Below are experts of layer 2 (counted from 0) of a mixture-of-experts language model. Rows are named router (the router's row for the expert), down (a neuron's output weights, with its number) and show model dimensions 256-511. Each number is 500 + 40 x the weight over its row's rms, rounded and kept within 0 to 999. Numbers have three digits each.
Before each expert's rows: a language model's description of what the expert responds to. This comes from a sample of Wikipedia text that the model never trained on.

# expert 15
It responds to: Word-internal or ending pieces like ies, ence, ines, and LaTeX commands in technical or math text, such as \frac, turb(ines).
router:474553483475536457473425538514468509498542608489513480491483438461528510507570526591510539509540502481448523518464515481492468527481488450553500509580554491437499466516579515481455449537471520528500475487489519515439450436545484474468499464511440517492539514478447512556523466477553490488514506566534478515525512506448490531460391522463467492519451530467456548460555514545423532449476536454533487472541500513526522496506528510574500497500487533476462527510441484499457511479432488538517588468541556492472497421504598533550483546556458512471534547427543472528491488557529575503515537549567492487457559433451541507500535449607460454543548478518427437458563547482601413513487562535531513476486483415481507470532541515493508510552494555450540557478464488477552545522465468
down0:511471503467609548473509477476566494454473515539506503462453511450488555476554576420485576515524579462501495556454538543453496508512572567481513513545539530559486490564463438575484484476570514527568480461464532509405532498542474501451480421514591515491473476519488471509486510469499489462450457525467493542554486562539439540503504538563460504505512507515517569544441463488535443472565491542530515506524518575458530534547506467468525511516497483495477507473479555486490436480485523526452517486490449495471467457529411485458501522505502500462509399525473451585480528501525514550463452541474454495441468465556525536499532580517490563568533518481499449533558528460520497531544526474474556557511558465512589486528464551419418525510520513530519530505459494527463511474478515
down1:409533498450517512525472491557535465502454512458451455568537522536540563486560427493539554503527486523497472507539463511453513542437513528513510504565520486456476419539440494528423509494442491487498518538521448476554484446446563565536485477473504534443529563536473480515547544507523459516497513411541505471488562464445420468457598522518441543559498547453468427488407528548539533510498535463470547530476584536446491530484564522482562452520447468497439463499569499435472509503455556500544589538529524551469475529501362538453509509494478472478588466534526441482578530535525472538485558462465498488491478526492511534468395541542496475519516372530561434493543405504511464424500587503522493529486526542493456489488514564467526538488474512458495450520479447449527497477481535
down2:456485445488534407559524470413500482492522506495481461400500421520464512512456515512446550506482536457468550504490515404532460501463542569571472539446558538502524506531492492493500507516515589441489446473467529476490596563550534513526572497583536464455441502465448431471565476441548484477490501442476526579529524511560547474450540511543528535518474492494463522495484542532447542469454482548479594473556491459468532636504536454431495532472500491437592556567442517570509412503418469574514492502448540463523458448499446545471421479538489511430478515430539485517442523430487433478533485496467460558487562509500572444500554521427517516560421454549478484542500466435488476522453516561432496550422521485565528495460503453556553514524448539492577443481515515502464490463515431
down3:461489507473506503497518520508449500509430484468514543535451541415596493515512531515481529512513460577430517541565524465510436444559411446447553528503511502501465496468535503493459513492532573439462510514506486457494581465569515497437511541517467478464453500435469494464589500502505465515549494415466512530509473512439496511558471530481552532468473558472533504544501472473495439551454556493565459587516526538465472462507457489521458535517541477414483541543458494461516411436498600555495537573507494510419516538498513469578528454422568461426556516570462441501488476468466480467489450512507462526443470461496482529460455483428485468466450509494554458415484522438431576595490575460551412550490457471492510533556396505466521407440536504505454498636515526550492474483549456
down4:522517573509486502511516523575452481550488504540532488531504527475403480448508438535501495541565460450498478468554486468505569507576551494526518490490472429501493514508555461453516505526443527497543494398383479490517519540498473554559533469524486546510512508522520514472555531496506517505532497486505457460508508455517482496481522450502449493430422470528480538485467497468545457516504500443509492557476462442461502509555402521441546451545480447468447456562487531532508502411581470508394508494484565493479477506440508477474530426493439550478528472416460531451504492491417543470500518522525514535545587585465572528564521514486482480498480493495537494573524498465470528518510439580463500507550516486476562503482559557556520483466483518495494503493487459494521578486423561
down5:523450498559585468497532534553429473479491404517457443471508534455493536497544424467551555485527420549502524483502458527539486550513471506516565477469524485441547548512529520558531489498455531455521458457488451541495484531428492504513478569452507487552535572526444491451514537504543568469554492519545521510524500536487456517520521513511481420519502470511506593472471487567467589489533474507398503568472490574513525497515514519544533435521470449494533544585523534546507510499487589466457501516507486446557468439474562473523555519492450473466530488504488444485546584483457519455469412596508490508537428540569460391501470555444533461527530490550526516545540503523526438582545461497462521461537539435486508492522480456466375524509556499518425466548507488513484497473467516
down6:546515465558473555548502488514565526582471508486471496554539487516524525489512552448459461507489483502514484514489518612465579540500528507469515500535501501502505550435520498468500456484518477475575491505565512505466477474444470463486454490525482487487404455529506477427451555500524522529492492503496514503558555487502464519496468494581484492419528424545465506522497457477475511559480532486515584541509491571451431589584506509551496485497514490475568535573528564413481450519516492513460502501557551507464493513473468514508455545441580408520483498447524552519513505524537480534495473491479389477469519474507421505527498547556404490484499513483484497503472554597562438494476533441504502537476568578522550484433488516481426540461569534491464555516522506594409545488547557
down7:494541454457513492539496478480472499487505536533556483547466447542518541524545493548451491462455476500491465571481452460487557565491490445471508502453471455541494517541494456504545515550512538396548487523482516500573555517490439429484497566490610524459548511572529466487448475495602518515466506489447434486554454527438467469534550572514543470525516559516456433507452430584379477509442527494525458437543521501471501536469458570475515490517460429467447490492488470528534546582538506464536499516522442558494474516505539509493477487492464528502408496481483517476503503525484453469486481473463554523567466500589459467514508476566501547476509503428501495501571506514522525370522490484505562499540516550455471476483456491511570621518439553451506487501532519538485507566568510
down8:521506547482544474500480484525423494515499563480450497494483521409487456525500414592461417509495538531525461561540568506516575492467456512489467587442492481518531456487520531444441444469548491472521495500479567527422511528514538544575533568543429554515526425528472544484533478455485515505472477470504547464518522456501433512538422498467468479424465528496459471496506519493527511492459524458490543480519529476509489566485424534531531435438522563474506471458550482457457559450445449416474565472540510462531502475517499464542556492556469484485547403523442459469546503499445457498475554530556565421503518471462503545547515511436503486531492463516494515518490511502591495506505500454484449497424539550445478448487484532426475480455459531525487485507513505464495480515538522
down9:521498482534561474495513506524553521572509495574454457450484508596532505459482581453543535439481503507556478589450536444520457534440524479457499499516522505514528522503483580518484497563493543536505507421486489483483521316430461498447461580453508529476487477402497503545435484451547472549479515510578500504541506540464474443411472532504495470504528475523510446504481498508497493451518458459486550523521516529447516477490507435522496505509511454535528550534520533506463500444537531466589436522430501491565534502496492554502536491499537497471493479501498540551482475506541516510498526530501450471515515494497532489523491478549473453492535513503484566469492517472490547456562452481556480436550493429485503550425547523532458522433496499474552510470435542542490542472499418
down10:495490573482485499470464541566418463470512527487439542504518505515421543447521468451505564446491481527500532450485590473514488459547487563510475522488482465517540507553505529515469553490432491485524498531470507588535517491527456461505478492455445539512540442508443506501490446527531518500512428465488541514435504456507445439503541461529502507524456438559512528514478618557528491559465519436516483467499523477477449552540504494472591510515484418582490531482489521436491510562508520551483527445540546539457457470467497483451497484538492577519514533466499483486522567484534495505490504593444530442547465491457521518441539475488454519510523522464488453494461505568451445566546521464503520503484470473536518472553474464496428503528496477463470522475473509504536439460511434
down11:599497563489516444508476498505513473548490400502520528456502504526497485533514466425544595591473464436439473487458496502502583494466446484526496556525472544456518472534536512504410543520529525516488490488524501519580527490457556562503418417487504580467443521479539563526551537515539544553444481500495436484531492534487443516439525488541518481530483505525484541449504519502466482524528557502479509526534525564512498465519527411534499482511533417523481476500499472481410558430549522490429520540467458499523543501489467448415447450455539480516541551482508555465499583542436433532553562514542478483433544502484486513443504536516562492509532460585522475418502521429503524476540500467504484453517458495516507490504558501411495475501493487496505457424459499537592538539518482
down12:527537555429486454503478545550493493497470491426500533464437532529535530430475563506529510474533559463456510512529523503507531530470493451564442466419493439489497489492449533510505531428485536486520442504577485444528513547516430457504447486516475474534466509515500514497557479386426497481529423536551451597468505485484511543527544512478511470504448511480500570475515459446516571456472469509578454490462485442552482498471471476542499447552486447583557477423526499475519468472499558495442537485523478441563499453492530540444487523496548393466615511520489482535481517553533516528530395507525508506521530494469515458473493619485527416544476549492500482533473478533559513560529460544483538480519454527528540500522550533494510519477446536500511539521500434455505489464490464
down13:512532524495509480551451554440481611523444483473476537488532523572557567509574510448532469486525527480534511532475412485460460502547454479524393515497461493615506533580508559486478505546536522458533453477513439535536533540493513483520507481544390563483528475557437467510467501514531544519534467475518519453536505532482480589448516490553475501531391598432512568557514539451516508508441523518523536577498510472489526452450518455549542473504489474547524423517556515557567523461448535539504485537462522521505479437473498529580526476520520562547530495516461532497514477434462537498547546456492530517479602511476516523552509503561525511516533539556476426504407509506447509456526481525494505493464469480565495566439533456476535473467524547410489493538434462483473491449564509
down14:532502482424513540468518412444481494500446550503498560468518559489461466486482604448604475461457462509466437468469539467506560535507535502365573472494570466478497493470502607453511472463488497507414478487510490533501472446516526475551515499492503472487543533437468534452479424442550386501459577441491538531596588508497492444464520504515511533529504619493447481496443470520420490477538555442490527487507483515510549530468521562496423468511506581515490487500503515476489458534502502543480574441566610524454505519441482503513442530473473496522493464455491486430484477474534575476482483467550537540484533463577481483501517533543424578487476514518529562526502541488528441452497559504471551491439482460493516498459451515489541452535485476545441544546457544453489536510410475
down15:532479465443469468443492542569463449510493514527487409439539415510501504530529435460506434549510524576510449499454551455516545433576497493467445539568491503546492440432493477461459453463533509528486446462535501539589515530522538486494466398531432462506575486534486493501505518515483501529387406510496449526510477466478481511464520515503504487551534461524463505465510534434548565514497437480523503466490504481544461516529469485430477556498524533514484482482507560469528494575473559443517491549483515526487424458391490488545543492535521532515528434474466477473471514471436479504531512537506538537510547451488570562426456525495562490497457475504425414476525497560506524540475504449525427473538415475512546502530482482449483484563490485469523592442467500497526491544413492
down16:456515561492520558519538466460440560537516501494470529520473522512513496470482469537538494478477482479488503489541427529532465552564526489498455458521539570428445539527495459514474469532414490565448495475496429495412530457544491583466499577471544556513506486472500449519483478497493426515501521583523470564443558536537489539488434492448412494561495523494504544471478562495567511489522473610518526534506469505437508464465497476488473463502525562540526423443494522502487501552506492522518429571559475489504459492522566451500520549527459509427537486515468545497471375560470446519438527554531492478535508427411508503470592486536479468515515479572537483399505444588462456511542501558445490511507530458457483420486402470472496454440492458534514536512467516455514457608527536

# expert 6
It responds to: Commas, closing parentheses, quotes, semicolons and dashes ending a name or clause, plus adverbs like also, then, later.
router:475530502503501524454425480544549496536469567518541488465501480513542535482473502460442447486501530512517506467458528559502510478523513472485502445470498516460537581531492502498505495470444513463534473559565545519512521452545495587504463568529488474532451488460529501467520533467532499485498463475461503533494500489569577507488486510528474535531568480520495505483492489541479520523603470443481522481435464478508497530449455490532529523477480527478502491522528529502542522452514500572536519528478440482485409468481467410562523541501496439489463508509599442478513502472500461509450511508514486447556510492432558540490526494484534463464532485501572479534415547466504473498467404440478489497466535460441505487504491485518559474528489584489451531534561445469562524461561567
down0:481505494514486458480468511539536475555508474463471528481483491433459555591523494510549540527559512517466451450471508546466519507485494455439525523444479429483533509495437531486535494427558478497488492506513488546516524499437511536481502497542469479512550438545471467432399447521469471541456484468472474521447531505527540597502503501529540497538565469522501539467513548491619487521551561456549458527482524458464464419549516507494546589547435547488533528528497563512589466547486491452526549493495396522434529508522491452526482442539471483455494500528491469478484497472530505477494499465497525545515547598451435559483545520506496486472618537442470502542522502510491514541463502508477550520553492542487528446425595606447538489542480467423445538457491465446509460531496493
down1:562453532499485536494498545462519529518524475511496500505506451504448451491481508501497442556496490474569526492484498499471494472464497512466458390508506450383564467540510482482473463417456489547485544586538468491408486517547475495458424500547491424473501505505543469467366554527582542570467498530539495537537542538560570457476451493544496512540515497518461458537499556463526485460538519482515522498452518550498500572485532477503510502470504505512506524458433474461509517498510440526452447490520507497527508489500453442470600493527451510544532468494548535516544524476522549537509510470517483453582601507493452521505538579497464530462479570528473511481498599539498498446507470460444489475434435447529511481405470456484490485460423487494483510485509542521480484525527463
down2:525473524504554508447492454490444522497535439438487474504503461433491552482500490457495544530497565527470465473578463539413538477511497509525468494537444484473528525494522431519470531552553533426454512549528447440476507581492529508464441527557544471537505498539483460515423533511430579518416522458467520437509590443567556479511573526486561511510503509553535543467526502536504532486491483450539503521482538438472448498465510507465542567509527524474495455471546486514515490473428532581486493508450524474577462509488477423514387462490489439436545502441496454453456485447461428454437432490468521446509576511486466522541549506493469496427494461481490485559463509519499554529523568556543552541523539490558492555477516479476470562575512586535466444508556520551457533506535436
down3:552498475498484486473516535459511518484470624510582487455468528465430500510492515449422509493535484553483449466461510520420491540527508506467539503616501540519531589488468428490449500535492511468516521523516503503473473458507445496546498602500443500477506449537481476449535496464529529451460459443509498532493497578457483483492532497550451574442527548447557552487474479490499441458504534554522505467544485532552473526454428451512561501530551508397486489547486461429538458502485515593568532496463469428514422512529518474538517491456498488495511540491534510447434432534483498487487469530576524494540509420506506559461558521468491449473537552476474487488537470469519526524464486468501466502435488481493445549532473545531517516495479497452531514448546477446533570513523519
down4:497504469538526410446475471525562510497523532565530460531487461494565495536420463531539569515595471495517441496550521496474570515534588459472448562545551482492501545435503469503539503543486486491495467495572432479448464466499509493497439520493481409487518496432470510405453460476477566466525511485430493458540479526516536469505524522455428522476450481495541477496521486447566533460539470408465543502495523549507478545528509526533451501483506452437576552505490523528423547527543560516513479528481500520519512438491486510538496543502439472521594500516554501504484586474467521498505425446630517493441502508489471512499503535586482448500486490516549512438456523495492536520486498530469475430535546553442553455552466461529470488561513498518507436483475506427530555540605455
down5:503517541508554559578487515541455432483472499526448570520491490572452457467432513503510494438493506494483510460461457485546516505483513507466465527455457486532534535561546522488495467504438464454529477493482493540488529447533516520511490449477496386509490537502549505514504521491464475537446473481558493533491488591538442471548468535471526505487549499524541413405538458533496472523509474518515502505513380459450472496449456521479548547511486497502527387464517513533503445553504477537537485503496477476449523488497554495440520483465564523609515559537539491487526451478481533551425507454564511452493516495460526475526502415527516579543403486532541558498427572474484512561527447501530473490497503451514486550480509445450489508462418520550485541496467507536570477499512460
down6:440514575437475504401540521438528519471502439497546522478544571442533491483516422572509505522494438487442507471458555464462512531506536491501494602514520542546429548468537536412507461520532584528552455479495490553549554580509488443507524536423573490484524440546524500530478465424452478564490469564560496568526484472555479462497514551402583451432496432513534437531514448447452534442458523518504537461514455515487525557528534547516466510472602570529456509559462498462454567514458520472532503525596496500462465422485468495478445527504543509461465556497456505538535538555515538557533501488494585509510561479553501516511450519528468521514496511461502571501527419524536494497453505520536498483476541552495588517496496436536466516525474513537478506535557493460490417517533512
down7:528485449481536524469509494498519430523438509510525508506493492465524468551429440512529533517499525490538561580519424463452530479489514477476474553464515515550497524427523498462494481498577522543466458550501464492484444509511527450540487511486553486482529460459541522498488566479492535460427536475510506542534528525577472448421527530538508523449530484543460472537409505502511512553505519515526492426492490405529544496492429435531472532533480433485545490464454513477456494530443532472527447525465299514539518556553480533528514486473480407493479485501549501523537489526474559472425521493560549499566521566552478443545526580491473468499499515451449487498454551496499481516412537494537501456430467430523607583516452511476436478515548440467463543484489526537431469494456498
down8:500528524447504408491515567470485466446507608439472554479555469505455501506534501481491500510519485492523471503529549542511513514562502478501526460482528525480520444460497510558478545549461480465562518535548513463445455573492481573554464512518574388493555479453535499514467479483447491498488460501482512534449488497531594496497508522496520461444580526513500470465574499523476528515497465439565551573540508451514444403508459461468473521602474589465407517556493510472524492498470503469550444509518518503491564498466549567540408476536431454495527532515420455474504498464454460541502553650492507466528497446513515529511514558539478427499533455461522461554548577558542539528527525528508474574532552531526522548461463450478509535456455543477454546457525469529489504506491487
down9:513527457507503543553515515596532478469585455472421547488515519448595522440518483460520466500428504454520481511535542484505502476460515406494454520496564528436450528413535527491540543490487529516560525455517479505463450488541484447551411470468435478511506439541489515544480494478503554514503458469483517527413510487499519542513456523457530481533526476550578490452527506512414513505533494474531545541582510464536477393529513437469561536449433524504500520505409537443463450510481548516469467604516496429527480549453571459449482458558562469512496446438514457445499540431465477472545511497512459553517498519511459487472535442519532405505491529459524570483448564528451519502554508474553478486521541468490430479507489475457500508516509495472502563480509425523421465479473464
down10:449458495469520457476513524476453529451495525450545466532517567473483480426453464501452506504509514534497505481519479555456488528466536536412453429523460544536566508519455381515505545463530481519554545448475528486569558498500537538485554465530466566427563574498499493555504494475518476512481531559465494488535549487462400516517543466524486482497403537522508541584552529519505511558514569514509503534546464467482459575471457511535471518519511454502456455492456465431473507472491539518462538436492474488524496493439514464564452514506597485491492490429519558499455502527483446537426417427442535486496507532500557536505430531507536443506451592494490524521506534513580557413491559433541482495492466593533522505456588541561459489506510502455473494511444487466491496502502473
down11:533525499567553472443473506470440488456421518471436530538527478463448516531504544443509472509478527501489486532505472538496510560513524504575485450457537501487486492553532551464462529508448519489480519518545562526546495562485480429562506507502477527519489509475466552493481478470479512478452563537456425491542547473514482512554578550444565460553526483557480480511527486534492492534458495492496448450524558502482548465505470488437459544439578521566618651512546472498484467483519492513457546491516525488485516483480515529506468509546432513479541516471475482474570509439480536511540485441515444471448465590467486438450523552578544558453605532464468490534513582563489557585508489416522447494512488526547518487476495507541547511507515589498579567491502511487490553488554541
down12:566496523521477460535529455544518522466552449482493525482490490453498544485490507488479520448500557521500451549441552510501464524480422448566471532523487537474586533541476536465442486485489491549407453514493432504605532466533568515519458541475464477539543491503552489437490495465534536453563462469498533534463510491478582443501493591489412460470489549521478459483499526523555482553530518538543528537460531517498525467458450520545537536478500451412501503499559561501494483461559431510558578520495482547488524546479525474514512536535627473497466511476475413451466429485412520412436541516481562540562461468491521494474477447432508455463537512435466535464498485530476526511564579551511532551508493542494475549513427569475516500541535483517515482502544530539487429572472427
down13:480533542440494516526434517503445467516517524421517547513522479520459481514482415432521498517492495522495512531445477479509436488581469543532495488481567503484490493439542539495510485479513552535471481459469478511545552473452483533519545485463538463501453478494541447557525438481540487432485533536534464519498547483455521546521510534567544456498487522489543521486479533525493453488494475484510565475581502493444592464525428472528553458553469504404553607453482498501524526471517487575544584525466576514596534507471462431528504509566518527498462507492461446511517462526525543432514561520421489425508509547477510484540462499535437443475589542488453478462471511518533532535582584458457452503481524429510518461522537404570475467473471546498427544432447556505485565465553479
down14:547474476492428556479436497494535494492547423534570516486524483469515489525423452607525502481481516518589462522455441471499561517511506547515566498463496464464474517514523513507513432533517495523501482514448522488514433553542421442439530444531501459467480504449499541488420527576582496513578502509548509556527440524486499477516490509512445504505479458469457428566549514527546490480457470487476501457510481514477549525495521502527457527541444571551543422468415549548446479483516561464472441459566444447447539440575470488473528456485462534489451479564495495477522506445453526450468511485585487534448513582510451477495492450432439436568489502491540517545452513491531484472441496580433508504534576494621482463472436462465434471577547503511556469482558547523445499475482579
down15:511485529507452527551513456478439480487491527477563504428542454472463526474560436504498447463423523444507497512508476494496495545474513582526523464489472525488537482533453507475467501476489469525485484486507501539586443544481555460498476531480498550478497452462460579494484499535513491534546604530538505487536451470496442479508507502435599533530525430500568472502445538494488441533518444491500498601529559518487454484513497467517448492482530463523490487502546510508437463531541497464410586520478484554474523451491479524480515572501518526474550507541493496449501483550474472526481464462535455588469519484497563543511430512548553467395528484556498445526570505621468482507533498493485518513517506520522486444426472533486556517489516510563554525519455504522560482576421468
down16:469480464508488484551443444543488481511530484487507399489505527528497491430545493476541541496509444533530456582471562576531513573500562497523444484482470520521470551493491499551555501453563488516526472508514526473501520489486529459459520526461512536463572527525519529471532510526461507492394528524483496431535508537540429488437546454441497525513442542459534551536461579535479527418576523473491516529449504485525481512478538499534482535479509519528501432455507497530509510497507479505481434544487519470462491485558484477503458470445468565446466477578497483498515518457467495507476537499467505525505463462526567493493449480488498435504537481427447424506489468524473405408486453490520538526548515501478513468488452503415520448503535469485536488479547515448454478516485457

# expert 14
It responds to: Leading digit groups of years and dates such as 201, 199, 184, plus digits of coordinates and times.
router:474447511527510487531529456482518446485463462512508493386536541514525509517427397509437494487516562418498492502569515472493537505438506483561543491431531480452516519494500546493422460486473528455421599426409538509481557524507463489532541451563504513495539483557439549453480499504499460437517442478457420454538466501470529509492495504501539515553536514571437420495501429500472543509495494492521535464515506533482507519522502478435511516432464493473568509529545501551478466580472532542549501537519528477464506512428453497565484514468498454534468587501453494541455522496479511481520487440505505571460413517518495510477463475503529494480512494475482569460449490502515442463486353458421498495445497567509443458508557617490513524469549470499455440464492458471516477527500538
down0:507524498481498496509532445486475468438513495465471482438452538396554492569472432447523515517564522423459518450516517456487521465432556472494432461478513472525454513442538527496530435435503588479501467484505482452445558574534514405545524513493491506482433521514546574552523456515475486474532489498519527457533462552486481491505462504504516505512475408480503425483518510487488533508518453513498491467503463564502481562484565527476443499524484531538535524450489580556474555521446523509531401547504535467509453496448511467574475478487480509463454564542438480501523572477415441509472455477482454483528448534519508543544435480563564495512558474521514538497524448418516449480498466415483462518526547492458452460495515439562538522476481489518541536410557489477509559493507527
down1:502386446515485534583520472483523466475481534504600506503432542521496478501440504495573470390514510429474460513452455490447509472542532445513490450418464481501636438524522516479524492512501462534520480463481508521487544520510481479486562482431458494440494462472469450524425482458559514530535534517453543497473508574476505555461503467513457529487522463496460445463487543499539494447489502529524446543543533480519609488534447520507455556500523541452511505413527494523477546484494538498512550463451497475477447558510590441508520475490469523481493476503543406555512392503457426532459545517517449492510478360526508465478503465448541528471602515470554461527470481489534451471487533484551519471486470461501485500522485504439447508508526492526509435547583477495499491539439526
down2:507479512521494486503507527560462554541525453483559424469539475496474515471442527487507471477463495501473469423580509500505421516431500554450558464492432490489401503484463483506468519549578514474534462499512469493469532513457410549552558504504548560476493525551546510482447474547505520570489504513546519540515469497526489455549521515431486464484586464521465425530518502473456466591460537572496552416501454573521546471508477484499454573480446459556508443475490520460508524465383432536542432442546554526568504535511476483557543499505470508488456527526522481531443493421472528467480499521517554466523495546508454536449485496577467491466483521449584564536495499461486439483521476472511495445467472481423506433481588502521526570482611460514503531475517474515502495519497451
down3:525483496517545528519501527534463497475504424551492511506556520477529477535514551533519587488570587400559506451511618485490555459473479456526479498485523492460495575501486551497516480529478561545478497510479541421520460505501463549523579500557506565472498521532467482572491491420437434529564516531561518481511499464488484526512518510557535555451531513474506462512559438439511475507501509539533464577449554550503512455477462447492528512536496528464423437496539530546563541452498451492568427528512571554513461541513518504478548428448482519538519543532539527499519535563484535475458430441500517492484501437548494567468459538533512484484514512567489533474496488445509523489563490532389577496590434543518472507579496530497582495485490487534438520563490456533496422486554543
down4:482546479491493522452498495503486511449497405494527468492486513518503533497481541493502459520531616484474506515453479554518492551424484536499492514594486527453505518493460499528529513517553543473518471495481498471566530454487503529528522492496489497505530535455457513585452542466494517446576538484516520422542456417611480492492515512452542532436450611463469458515480447507461549466425451537488508464513595482502464474445464519505534516474446607506437548479474486550559489496471492550574590584524482488468517502479497466574436506538534472544474448514415515520517563502524558538561509491463527503419531510518535571437512448537495539504491459479423507487519508519499461432512424511466497535498489471459422435532511527470459511499523430505506503469468544591557478470530497
down5:521490534540499426544522466464519467519496540534498529511512434495533542481471534517563462386488448429439476495534505436552509505522576494452542484531487508435477470427520510469484518606529479492527533548581510522498485499506530497523464554504522535508510472494524506465530560478497517490441436453493471437442576506503531453493499497526479477449588497455507493477470523488514455455525499487508497531504467486480474496506502460528466486586537488492549517512556530541548569482485503563521516436524480472530537498508484518477523466443478513518545539507562518404451439497533506487432501516509510555456464471476500471586446504523535527549476469489516489471445513447416477487571455560513445478457602516444521416425445463473508446484403500467507547556469557419462508472515478
down6:499560505516467550564546483551542565458442533488547466512551479501538543458506475470495556446424559524461588525472501550459510499465468434483464596543531492510491541542505435547467486605468536531531526490555505502497508556477582481526503504462485350494454453445497466562484541465436436459508527482451481517494462569465518490530454560495500507457541507459518417475528462468531528485458493463505444462473527515509473511525554464462494521542503508562546505480471396412574510504374589500556427523530535516547503475528484553449501486501519443486474480491536456450492541477485455446563485581548462456517468534538461551451502513476561477509514514557495548582545523452524481512466490522462512446487536509490498520545505517525466479508529514509388437525504466503527482484561501
down7:483497421515483464471420484489502482527473510475510491552453455467489446523531479528501474488465450490484514513465488502491476521548509504480504533517403582564476520470546519507496536492490506510445538513475468475500495499498455467522491472515462517417516510499488513459563471466499468483437481515437509516433550481545596476463600483489490547481506464567475486534527503493491465536558461519526546445409559486447506427537545451567517568472532492443528484495572555502541492457485458525523478447552499472475490478504495491485476512470549510473503566467562548521516482537491550473438513479468501539439448456441448554522508530563530543451461535480547489500496450484496489555468525537506454378475506460397519486507491494515492447565504584519569543524425520485492542442519442
down8:455513527489503443492535544514530473496439540442531569521582488474507505529591457465567427427538521464495491487589492491514584479481509539592523489518470517545540503485493491522454484538583490502428501506482491486570516519565445483589557478425492479499480502496550478521512495563422408486478509523562522465480453486515484517504551541510506464457454540515549510553501537576486540465503529536521475463482550532425490438477440485517483542461478514564523514455509457531523520532540570480523490489526582521515529455433472451501440460532460542471525449538537448516503597565500454510534504526431511413523487455512519532476464517504524505506528503519475461482567458489528549506458531473575475507570488496471458508480459496452522417521438510457526517547454518557551602515506512
down9:458573499516518484451491513475514468469541501476502502521556462515513457498497479530548543518573511504460505472520518472494445522540560486517522554509553482481591462430441475427461523520474479519519440507387552610566520479517525473492468485463480483563458513512547536523496443541440469443502482540539472496417520466405493507464516484449556452565498469555535495503475537572519545515441470565477477590557495449422481510449528508488521488442570496541459560520425533393460503523516514593521509534508551537555473536478495586531503464516529533556504486502513535508442541579447522548506424502484607465444498504460430565535584533457477433404517522466511485542483543554468447516510462487501408482492465462527524488443524479507472455527517454484507473541539430549538556471520470
down10:486520490500522503518505589537525559519466506465504464488494489508428521455474525442514542497483480553520466466546430530396481525561497502536475555610500594529544487510488536539536462570523451509491487427475522488527487509530421511492460417532505508528470504436514522506432515526512527520529430483540525532551486508499526509532535471493501484502534548523478567509520499479460492548516501483554555485443578487464546499503538471470494508549452413509523544565446491518556477503448413521529483496475527543377494523516493508538449510428507552505538486496490576517531407470449428514573552538459510467467458442457505463519508492574520497486490516403429535447574533502512432563440559400502510457493553477513521516501476483483510480419557533533515495461567477460527569460522472
down11:550480490513554456570509484442471427507497565478469583513496491515491544489475511545500528431501467546561553473486503449525509526481423518459518487445553560508465454535586441502512526551531498465527509439548416553533413468510450554508493494525477496536426480531452435504514547490489541524519523524539509481515524527510520475437522470490489470457544496576474493511489561516519471519572550508448514470475413561482530431550542499567529517475498559464462586544493491525422489437483515526492508471535431533517609472508487581431569466441486505511566487475489432496497574575457501417492476498553410439552562457497528512472509507513488516501518525563539558477474488464533482447491604528549564590480552459502491534545475451453512460487479388536503453551428519416407498561486526
down12:523478523460502525531509502454447502475536544482561427492525513451461565493451523504495438495499567527501576502527510523450462482490521481550530538476444502479498540452489501447569486553484446515518518506498513541491544538543497524509498564472430498572491508513495481485471472562522495534513510454479480465475529567498468463518484531516463501547466467500571430454515510490489508522504526565469496473529565539436513481515377481400533504451451503504477402472523467563494494506511557433561527552523466493548495491428498581482485514462524473465463473557500492486487538562502492473581556553520542545493479463504508511495444504492423427464539531532438485500536474465489533486510424525506558455499499438529450551499543453477466486450431450474529468495443524446365441530563491
down13:440500509498467493478540483486497453472473557526527508533549595553467500512517497503568462558569522487437485491528517516438446465535594462461527509507482560461532491493479466616547481518516519590480498508529543517476487460517471513508518472537526520532437458437518530492428496520516486479532453522507494495442553429543471527507556468518518520541506506484444511511484540508393527507541531477517503540526512442513528570491500482501490478545507393488540657435533480486511535484567451423529464507482510568469505501454388486506507497441446490552571500507496544482497447517533572567510454525512461483516493520450529453544473494469506477494436501519458431446507583499480472542496504479428486492521463507485580464544525510499477482530582461423522527468516527533524495473507473
down14:509490529466485501565489495629442420449499505539460515543493519540523451495565480436543527547496498429454516509489490498504509476507548483477518550533555471485489453492529474510464537544429464516549484540455482527569554532527512456505469490482558564531556541513551454483471431529489501485542461518492569511507483542552438505536549502575484541539460534504426483519504450467483502442623481511477513513513529374510536450518488501500502488482451447490412466487485508512497499507469480473491496518495556512506391443499510489520559483475455451510522487553504573541481507517532470488486511419468447526552552546557424520484534449495418455519439546581477505524526503481495534543579517563499545478535442509524541599544552478491488474510466467536523554468529440501404409450495521
down15:523553537520431462518482417504414551521489605544530508492526510621469550552500574510512485531519545514528478494476490482485512476494473349573501477438518389520484484499490518484516483538509499505536494535486505494495538446544488540489482475487516548510516456470440498485557491582536474479534565514437397532544480440566524620574503451460502416470434497456484494459597532479489501531518464536541537556537503469513519541512437584545535497517460539432522493495457506548478490414585329444486537479481475541472525492531517521571490589495427473523548488519488585512435488502467529508492541462534448465462484479460485436533416465495492514498559523455527488484514456481558478463466448524511475504474458497482483474496562492554470496528431523513445467417536524494496475582445499
down16:525499517480509504467470438456502491600477542478526543451490491539542517482489476527508537467518527476561503547508516498503482487459510513474581491525503469530572474517513497512537457522510534551568483489533484465429488511475513498539491441415487453475543483461490453532529491513475448553575490508479510449443529515479503461507472536546503522501582484553513554554501549498587472451507449505496549534484474475453467448458547526538533521518546506521545467558575497481488529435509519480553485468576465550500387553465521417516481488491464512515508497494566413556548514441479496437435552556579548530469487448531492516469553479470492486508430524418486518533461525477494460550517526475504495499541528461465454486530513424447578538510489521437484453509501518527480404456450554